Below are experts of layer 2 (counted from 0) of a mixture-of-experts language model. Rows are named down (a neuron's output weights, with its number) and show model dimensions 0-191. Each number is 128 + 24 x the weight over its row's rms, rounded and kept within 0 to 255.
Before each expert's rows: "raises" lists some tokens whose logits its average output raises strongly, later layers aside. This comes from a sample of Wikipedia text that the model never trained on.

# expert 14
raises: "}", "},", " others", "9"
down0 [139 173 131 130 148 153 142 146 101 146 155  94  88 130 140 122 192 118 135 132 127 169 109 158 135 107 116 144 141 126 148 166 123 136 131 156 104 153 119 124  95 128 106 111 130 128 146  94 101 111 113 107 101 117 104 129  83 108 113 133 128 124 118 117 139 119 142 147 108  99 111 162 114 148 112 146 152 140 115  71 153 127 142 145 149 118 114 136 104 125 144  99  84 152 138 119 108  92 130 159 131 142 100 140 110 131 131 136 112 158 107 164 110 134  99 150 180 190 150 104  91 113 127 143 163 153 141 115  94 167  97 143 128 149 128 139 132  91 142  98 115 102 126  91 145  99 146  97 174 112 151  53 150 111 132 170 159 115  98 135  97 143 128 157 135 122  70 119 184 181 146 123 138 164 138  98 129 147 108 106  91 125 111 146 165 130 135 103 115 150 124 124]
down1 [162 130 108 172 106 119 142 101 114 159 131 136 137 139 138 108  73 127  94 134 158 136  89  89 112 118 119 154 120  86 127 124  90 130 124 142 128  91 131  96 153 126 144 129 169 125 109 117 133 121 144 135 147 104 125 185 112 104 109 135 124 122 192  88 151 145 102 153 149 108 101 102 172 163 148 165 157  64 132 156 135 127  87 135 134 134 106  95 109 121 112 145 140 133  86 112 127  98 163 108 132 116 109 144 155 115 126 134 135 135  95 156 146 128 156 162 117 100 152 105 119 170 111 102  96 120 144 125 174 142 116 108 169 130 143 110 137 124 116 155 104 162 145  89 130  89 123 158  88 110 153 124 100 147 102 105 172 141 124 129 116 116 162 137 132 176 111 117 157 110 148 112 154 105 115 130 129  92 173 139  68 134 121 161 148 170 134 148 131 132 126 119]

# expert 27
raises: "ending", "itch", "iting", "ended", "more", "uty"
down0 [134 113 138 125  93 124 170 126 141 107 132 112 135 137 152 145 128  95 121 145 114 116 161 143 107 156 138 161 102 123  85  97 138 102  98 106 137  99 173 140 109 136 134 158 126 103 127 128 145 152 148 142 127 145 142 129 102 147 159  47 162 139 100 130 131 160 103 126 150 120 118  80 108  96 119 162 120 121 131 146 152 133 133 129  77 127 110 109  64  97  99 138 120 133 163 166 156 139 183 182 133 103 160 108 123 144 125  74 109 142 136 138 142 124 126  76 126 152 116 107 110 146  98 166 122 116  84 150 117 159  99 137 177 105 110  98 142 128 125 115 145 147 138 150 101 115 147 159 130  70 131 151 152 145 124 117 178 164 110 118 105 158 139  97 124  98 150 113 138 123 141 159 102 155 129 141 103 129 131 152 121 140 125 156 124 167 142 132 121  86  96 103]
down1 [145 126 107 131 136 166 125 160 125  74 118 115 136  94 141 146 117 140 146 140 132  87  67 115 120 133 100 134 119 153 147 168 141 118 152 150 105 135 165 139 157 132 107 139  85  93 145 141 149  96 136 165 152 101 137 142  93 130 135  73 105 104 160 145 142 120 121 136 141 108 148 158 114  94 110 111 104 134 101  86 105 125 108 111 137  99  95 161 108 144 166 118 150 143 130 107  64  95 152 159 100 144 115 114 121 127 137 160 133 134 143 103 127 159 144 111 158 134 172 137 110 126 110 104 152 147 100 147 136 100  83 169 124 113 119 146 170  63 152 175 123 132 122 126 149  91 107 118 135 105 156 136 143 109 150 142 161 127 123 116 118 137 169 144 210 113 121 141 160 108 125 134  82 124 158 130 102 122 148 156 149 141 129 132 131  97 120 111 114 119 161 103]

# expert 8
raises: " Phylum", "wards", "former", "her", "ner", " its"
down0 [124 127 139 134 145  86 102 143  74 163 122 102 121 111 152 152 121 157  61 132 110 100 108 121 133 139 101 118 121 115  95 134 120 165  93 116 162 135 151 164 114 135 111 100 145 141 125 131 152 146 107 139 151 124 110 121 155 170 135 108 183 142 131 128  98 140 142 127 145 115 105 146 109 115  76 154 114 140 140  82 136 113 152 153 129 112 139 103 156 117  99  90 145 172 111 110 141 137 100  82 136 108 116  90 142 135 159 137 172 120 166  91 100 116 118 113 122 113 113  88 149 114 114 141 179 115 114 133 142 105  88 114 116 137 140 131 125 154 142 136 116 119 171 128  89 151 143 157 118 141 118 139 153 126 156 155 136 160 215 156 148  79 120 148 126 155  97 121  94 137  81  99 111 166 152 119 125 132 170 130 168 113 115 131 143 136 148 145 110  93 113 137]
down1 [143 109 126 118 165 132  97  88  84  78 139 122  88 154 128 102  99  93 156 122 135 106 134 156 113 129 130 118 122 111 140  99 164 154 118 159 169 143 139 109 108 149 118 132  92 103 142 118 111 132 140  88 151 138 138 176 111  98 111  83 105 135 142 200 161 156  98 202 127 118 149 128 150 146 108  98 145 127 145 135 137 154 121 135 117 127  97  96 138 132 144 114  99 146 110 136 100 170 122 117 167  84 117 166 135 125 152 148 155 152 138 164 163 175 125 147  93  91 155 147 141 120 100 129  92 115 115 107 132 115 126 125 138 134 138 176 136 134 101 147 120 143 140 135 143 122 145 128 103 135 137 120  88 105 131 102  76 118 111 144 158 136 111 132 144 109 171 143 106 112 105 123 104 101 127 158 137  77 123 157  98 151 105 142 152 134 133 115 146  89 182 116]

# expert 26
raises: "ession", "uit", "bury", "hip"
down0 [ 71 137 132 144 110  94 129 111 123  99  87 155 130  97  80 172 132 135 150 117 126 114 143 118 132 141 120  62 124  96  85 114 122 145 117 148 125 110 130 132 138 114 141 139 143 128  92  90 150 179 140 110 154  94  87 106 119 144 112 136  83 150 135 143 122 152 176 147 131 146 115 140 160 158 147 129 141 135 116 109  55 120 137 108 154 125 143 159 123 147 141 129 144 135 150 124 152 125 101 131 107 128 177 149 140 104 150 151 166  87  84 119 136 107  94 150 157 149  92 159 135 124 120 138 116 104 104 180 124 129 113 113 172 139 113 143 109 107  88  96 127 142 181 130 154 118 171  86 121 108 149 121 149  93  99 151 113 136 164 118 118 127 151 108 146  95 141 117 113  95 150 139 151 159 118 138 189 142 139 129 143 120 131 110 126 153 117 170  90 148 123 120]
down1 [113  92 120 105 148 162  93 125  97 127 119 105 148  97 157 138 118 162 105 129 117  83 161 155 138 109 179 150  84  99 104 135 144 151 138 131 155 167 131 105 168 102 133 158 124 103 148 135 155 130 139 103 142 152 136 135  98 144  94  53 156 122 133 172 118 134  98 115  90 169 148 127 154 174 148 170 123 169 155 135 135 131 107 132 117 115  97  92 115 101 115  96 160 155 166 109 172 127 143 106 133 132  99 153 147 113 133  90  76 156 140 134 159 106 123 152 123 109 133 142 147 158 178 115 124 147 141 140 132 139  93 117 125 129 151 134 143 103 140 166  95 110 157  93 108 118 113 125 109  69 110 120 110 143 107 131 169 115 128 108 151 109 141 139  83 114  92 108 154 109 112 131 161 101 115 134 145  98 102 131 137 111 144 106 147 122 157 113 125 140 128 154]

# expert 31
raises: "ved", "ices", "ves", "vers"
down0 [104 148 170 119 125 142 129 132  77 149 105 138 131 119  98 137  96 101 136 104  84 168 182 140 141 110 111 105 115 157 113 101  97 141 130  93 146 104  99 141 124 124 117 147 147 165 146 153 154 125 139 174 106 117 138 115 170 123 108 100  98 119 124 132 150 149  95 124 137 108 133 125 104 103 136 128 160 106 128  84 160 106 135 146 128 144 137 117 102 149 135 138 113 137 110 113 138 150 175 171 101 141 111 143 121  95 129 118 161 138  70  88 137 104  93 123 103 111 148 131 140  92 145 149 137 109 115 144 102 154 125 136 159 198 139 127 106 140 108  84 122 104 139  93 174 151 133 147 113 131 134 172 139 137 159 115 207 108 133 140  99 139  60 112 133 137 118 135 135 132  81 144  98 119 125 117 144  97 117  96 140 130 133 131 152 161 127 168 160 132 166 128]
down1 [128 140 142 123 139 112 145 131 142  99 111 145 107  90 140 148 126 169 143 109 108  93 149 102 110 148 162 112 163 176 139 120  84 127 154 150 151 127 104 173 166 128 127 101 131 138 144 115  95 118 116 171 137 155  96 128 125 128 120  92  85  80 134 130 149 148 138 101 127 139 167  92 141  69 133 174  98  99 123 113 122  98 135  88 107 120 114  71 117 138 162 102 152 115 153 104  78 112 139 132 125 136 139 153 156 146 147 105 103 110 112 141 147 104 156  69 116 121 136 120 118 146 148 159 111 161 126 120 109 110 129 166  97 142 140 158 132 122 154 143 133 107 107 139 151 168  94 147 110 110 126 158 123 110 154 168 145 144 131  85 150 169  95  93 171 121 134 112 149 107 113 101 143 151  94 135 141 127 147 122 154 123 121 166 189 136 136 147 122 101 106  94]

# expert 2
raises: "ration", "olic", "ington", "ently"
down0 [130 127 133 106 105 124 155 103 164 120 135 125 135 192 134 118  90  69 137 175 131 124 130  82 121 151 150 148 142 132  99 145 140 144 119 125 131 105 123 127 115 140 146 146 131 102 197 136 110 103 112 126 101 146 128 184 110 152  94  93 119 163 116 137 115 117 124 103 119  90 111  93 111 133 127 137 144 111 137  87 158 112 112  75 127 137 112 131 151 137 152 153 108 147 134 103  94 141 161 132 137 117 131 133 137 115  65 144 105 156 178 122 131 179 139  91  87 130 116 131 153 109 147 111 128 183 120 174 123 119 121 113 129 116 150 140 104 122 148 129  87 122 114 185 155 126 158 111 136 162 126 168 123 142 188 111 134 153  57 134 160 131 118 106 141  96 128 138  87 126 123 108 112 108 124 152 119  98 143 128 149 125  81 124 140 154 149 155 128 143 130 106]
down1 [111 101 122 132 122 108 106 133 134  98 146 119 185 163 142 146 111 138 143 154 174 144 117  89 138 189 113 107 120  98 123 117  88 162  89 133 110 150 122 154 126  96 113 130 139 108  99 146  70 116 139 146 144 129  68 105  97 127 130 118  96 113 113 147 141 170 165 155 141 123 136 128 125 156 106 150 119 194 158 131 133 120 106 130 119 122 100 143  89 135 134 122 115 135 131 141  96 160 165 126 141 122  96 123 125 113 152 143 122 107 100 102 121 102  94 118 147 154 109 102 112 133 162 163 125 121 117 122 137 153 152  82 100 171 147 119 127 137 116 113 144 164 139 143 153 112 145  97 107 135 141  92 144 145 105 132 154 111 131  93 113 132 145 138 148 106 157 184 154 130  83 172  98 119 108 147 115 153 132 162  93 137 112 106 136  88 104 113 171 176 169  96]

# expert 30
raises: "ares", "bury", "aria"
down0 [ 88 126 109  88 109 140 133 139 125 119 143 128 117  82 132 164  91 177 129 168 125 137 117 139 100  94 116 134 180 164 143 164 120 150 113 125 141 170  59 154 144 132 168 118 132  93 141 171 133 138 102 170  86 108 142 133 140 134  88 124 147 141 143 135 117 133 167 152 141 119 158 158 121 192 141 138 154 147 135 150 167 115 135 146 107 123 106 113 120  90 150 122 127 133 162 102 149 117 134 128 134 122 132  88 113 129 152  99  99 111 141 140  99 127  90 127 153 124 119 120 106 155  88 108 144 113 111 116 133 160  94 112 142 102 135 105 117 153 119 112 134 169 152  99 147  90 141 109 124  96 140 132 118 135 110 133 110 134  95 178 101  94 105 124  91  87 125 158 116 106 170 100 119 157 131 141 138  89 180 111 161 144 127 112 139  79 117 124 176 144 122 124]
down1 [129 105 151 135 139 137 141 178  74 130  76 163 100 141 139 100 126 111 145 152 145 104 145 161 102  94 137 144 125 148 171 128 128 130 136  99 118  85 119 125 121 144 127 117 114 121  83 108 120 150 103  75 143 132 136 109 135 120 133 130 124  89 149 113 187 146 132 133  93 141 178 108 115 130 112  51 129 136 182 130  72  98 128 110 128 186 140  84 143 111 125 131 135 151 134 113  96 120  74 102 159 143 103 115 141 134 120 144 117 152 111 128 140 132 148 210 123 119 105 101  97 145 144 116 167 141 127 148 125 116 104  80 143 184 113 110 146 124 127 140 134 123 133 124 137 148 103 163 127 128 124 138 119 130 101 128 142 161 139 118 148 104 110 116 146 131 173 113 107 109 169 111 117 126 164  86 109 138 117 130 151 147 142 151 117 105 157 148 153 129 158 124]

# expert 17
raises: "ology", "ational", "ition", "ival", "ually", "ological"
down0 [135 107 122 115 142  85  98 136 191 122 137 121 118 123 149 126 138 123 113 145  95 131 114 124 128 141  95 127  90 130 106 110 115 152 134 123 143  86 135 175 107 134 120  59 113  98 124 151 137 112 118  96 145 150 120 128 149 145 123 159 149  90 123 122 140 120 131 121 119 180 147 109 141  97 141  75 144 130  99 106 157 158 193 123 121 114 153 131 105 169 120 133 144 109 129  91 127 172 157 105 138 138 154 112 127 140  78 141 146 179  89 112 105 114  94 107 124 103 138 167  92 138 141 185 147 114 164 160 145 120 142 131 158 123 127  96 148 135 109 139 117 138  94  98 107 111 161  97 117 170 152 109 137 167 122 166  93 145 124 136 113 104  97 132 177 141 143 167 151 116 126 118 140 104  99 153  79 132 101 139 143 140 122 153 112 141 114 180 118 142  98 127]
down1 [130 147 122 160 117 128 124 159 127  91 104 156 140 142  95 127  80 111 168  84 103  78 121 114 124 107 103 127  84  91 157 152 110 145 155 139 128 122 148 168 112  90 113 100  75 115 146 120 135 148 101 109 101 136 154 102 116 119 118 131 121 142 126 130  96 151 148 153 142 138 127 136 180 175 117 146 154 138 127 149  90 124 159 122 132 162 114 128 109 107 121 163  84 146 111 110 112 124 171 116 150 111 166 134 128 135 149 156 134 123 134 177 152  78 151 132 135 111 124 138 145 106 129 114 145 136  84 121  67 177 135 107 161 163 103 130 116 154 142 140 147 106 164 103 143 129 108 110 126  91 143  96 119 138 151 121 134  67 138 121 186 140 162  84 157 116 137  98  99 135 153 157 148 100 138 114  98 120 139 157 118  72 141 120 142 124 131 124 139 134 145 157]

# expert 7
raises: "ributed", "ía", "head", "less", "used"
down0 [111 114 117 173 170 127 134 121 111 158 124 133 148 126 133 118 132 129 140 128 124 143 131 155 117 180 115  95  95  96  67 127 132 121 112 101 138 126  99 110 122 147 146 110 155 166 126 113 104 135 138 128 145  94  89 143 115 109  58 156  98 128 132 133 119 151 153 128 139 142 162 107  92 113 133  95 130 105 163 136 124 112 146 113 116  94 133  90 144 156 130 143 113 144 188 121 106 143 133 144 160 152 109 112 144  81 146  83 147 119  57 158 156 127 120 124 131  90 107 138 118 132 107 141 127 106 105 118 136  84 139 141 133  94 166 123 147 135 125 118 151 134 133 171 131 141 152 106 138  96 150 168 169 139 114 147 126 182 187 100 114 142 131 160 150 141 139 101 146 108 123 109 144 125 121 140 157 191 107  99 117 143  81  75 148 132 132 124 157 130  99  97]
down1 [132 159  78 155 107 129  86  95  85 151 131 153 137 109 159 129 124 144 133 106 137 117 123 190 120 131 163 140 121 153 130 162 133 169 137 153 111 122 162 128 133 131  74  97 115 117 118 112 147 124 124 100 156  89 155 124  94 116  94 134 116 101 134 123 125 156 113 130 102 146 116 146  81 113 120 120 149 156 116  91 161 152 134 115 110  90 160 136 134 115 144 137 108 159 166 128 137 122 123 143 166 106 160 134 105 115  76 129 164 134 139  87 159 137 138  72 120 170 103 153  93 127  91 113 113 131 110  99 150 105 121 129  87 136 125 132 141 121 114 148 141 114 108 161 105 137 109  88 176 123 166 133 110 150  92 140 167 104 171 115 157 144 122 166 110 109 117 121 118 131 149 123 156 107 172 102 139 173  96 130 145 139 142 112  83 115 177 140  98 144 130 163]

# expert 4
raises: "bon", "burn", "ington"
down0 [123  81 131 195 102 184 113 124 156 144 123 108 117 171 150 104 147 119 131 156 144 136 149 101  98 110 151 105 145 117 129 137 123 141 109 147 125 162 124 165 120 110 118 105  95 106 105 112 149  97 106  78 117 107 146 144  87 118 164 129 109 152 124 127 124 128 130 106  98 175 125 130  93 208 150  88 128 135 134 147 137 112 120 114 122 120 127 118 144 151 110 110 110 150 118 164 114 140 118 118 102 102 108 138 129 112 116 106 136 115 133 118 140 153 144 142 155 137 137 164 171 136 151  97 120 125 161 117 123 141 122 156 145 129 138 145 137  95 105 127 102 120 154 121 142 134 120  79 126  41 146  98 123 180 121 146 113 167 149 131 172 119 145 108 145 134 120 112 101 123  85 165 110 197 131 124 166 132 169  96 128 114 105 124 140 125  92  95 135 119  92 154]
down1 [101 156  87 114 125 123 142 125 125 186 121 157 107 134 129 101 112 122 160 113 140 112 121 137 131 114 164 127 155 135 113 131 172 125 101 171 143 118 168 106 126 127 127 169 176 141 105 144 141 140 131 132 105 116 132 128 139  94 112 121 149 143 150 152 148 106 129 162 146 131 131  69 118  97 107 115 156 138 166 143 165 147 116 125 104 110  98 120 116 138  98 106 173 118 130 145 112 147  96 104 175 114 157 148 114 131 147 124  81 127  62 172 129 113 164 165 104 103 141 170 119 161 159 121 154 132 123 110 134 178 145 137 134 114 101 118 126  85  98 142 116 163 145 105  94  65 116 131 160 115 149 140 123  97 153 123 126 130 173 112  79 127 129 158 129  93 144 114  88 119 157 114 132  96 121 120  97  91 159 107 129 125 134 118  96 158 135 104 138 100  86 147]

# expert 19
raises: "ances", "eries", "ș", "”", "ley", "ft"
down0 [122 146 110 103 123 124 154 161 141 136 162 149 157 141 106 153 145  98 111 156 147  99 110 134 111 132  99 114  99 177 109 160 149 111 161 118 116 152 147 127 136 185 126 128 177 111 118 145 177 136 120 125  95 123 147 121 132 115 116 122 105 194 133 118 119 123 192 126 147 103 111 129 140 134 167 111 133 127 147 115 127 139 170 119  72 139 127 127 113 133 126 122 135  87 144 111  80 149  88 141 113 125 120 145  92 125  86  86 101 191 125 102 142 146 116 110  94 154  91 137 129 146 160 124 136 150  89 148 171  95 157  98 137 126 128 132 125 167 126 111 101 170 118  81 124 151 152 156 147  81 142 148 154 112 134 120 147 139  90 120 171 152 115  90 118 130 103 106 101 119 117 136 111 141 133 127 130  91  87 115 115  88 126 101 136 143 109 117 118 131 133 178]
down1 [116 142 170 135 174 122 121 114  94 109 129 103 145 136 158 128 135 131 134  97 115 122 159 170  89 124 170 140 131 135  97 134 125 115 184 133  75 140 129  94 182  92 126 119 121 121 128 132  94 143 118 145 155 130 136 144 114 135 121 120 115 169 114 141 146 114 116 115 143 140 117 134 129 167  77 134 161 123 107 109 120 134  87 102 131 143 160 175 150 116 109 141 136 142 145 117 145 111 146 137 160 131 147  93 111 139 120  59 111 133  67 126 150 110 128 127 121 144 114  84 139 162 157 111 141 156  74  79  96 138 144 124 109 115 123 105 142 156 123 137 148 118 173  95 134 146  82 165 103 158 155 128 134  92 134 137 154 109 154 140 119 138 163 151 183 126 133  75 122 154 138 121 114 129  92 129 107 139 138 119 126 147 139 133  80 122  70 140 112 155  83 137]

# expert 1
raises: " Phylum", "keep", "olved"
down0 [ 70 114  83 133 113 120 109 158 126 132 131 154 180  52 168 148 109 135 139 124 120 109  75 130 148 118 111 142 160 108 105 124 132 106 171 175 126 138 169 148 140  91  84 135 135 151 146 134 124 131 133 133 152 125 126  90 161 125 148 113 165 148 171 137 126 168 119 123 144 157 146 161 104  99 111 140 120  39 105 154 137 144  54 129 132 143 130 121 133  92 106 106 125 125 135 151 157 129 143 132 112 124 115 160  96 100 126 121 136 110 130  88 120 135 125 110 132  95 160 109 114  88 130 107 115 132 141 118 108 176 135 137 132 151 159 124 154 136 124 158 156 136 132 155  80 121 110 162 153 103 122 120 159 180 137 124 116 111 117 143 119 134 126 130 101 124  86 122 159 126 102 139 114 132 134 137 122 137 120 192 113 122 166 110 127 118 100 109 141 124 149 118]
down1 [129 134  67 146 142 116  90 145 132 126 126 117 131 136 147 115 142 121 137 122 137 124 131 144 146 116 111 143 132 125 146 138 165 163 146 148  93 100 144 103 136 148 172 178 124 125  83 135 195  83 142 141 103 126 119  71 136 103 121 158 149 162 170 125 119 144 155 159 139 100 127 129 149 105 147 116 186 115 121 130 142 161  75 146 134 141  80 154 127 103 144 100 134 105 151 106 128 119  75 125 158 130  85 138 112 146 118 138 173 108 140 148 120 152 142  86 143 141 133 156 121 111  90 108 138  93 155  94 128 116 162 127 141 134 101 109 123 112 127 127 123 157 130 144 125 147 106  86 106 139 135 126 101 103 137  97 138 100 168 110 104 151 154 180 135 104  93 101 121 126  97 148 172 135  74 134 106 113 137 110 126 124 105 104 163 148 126 184 115  99 117 158]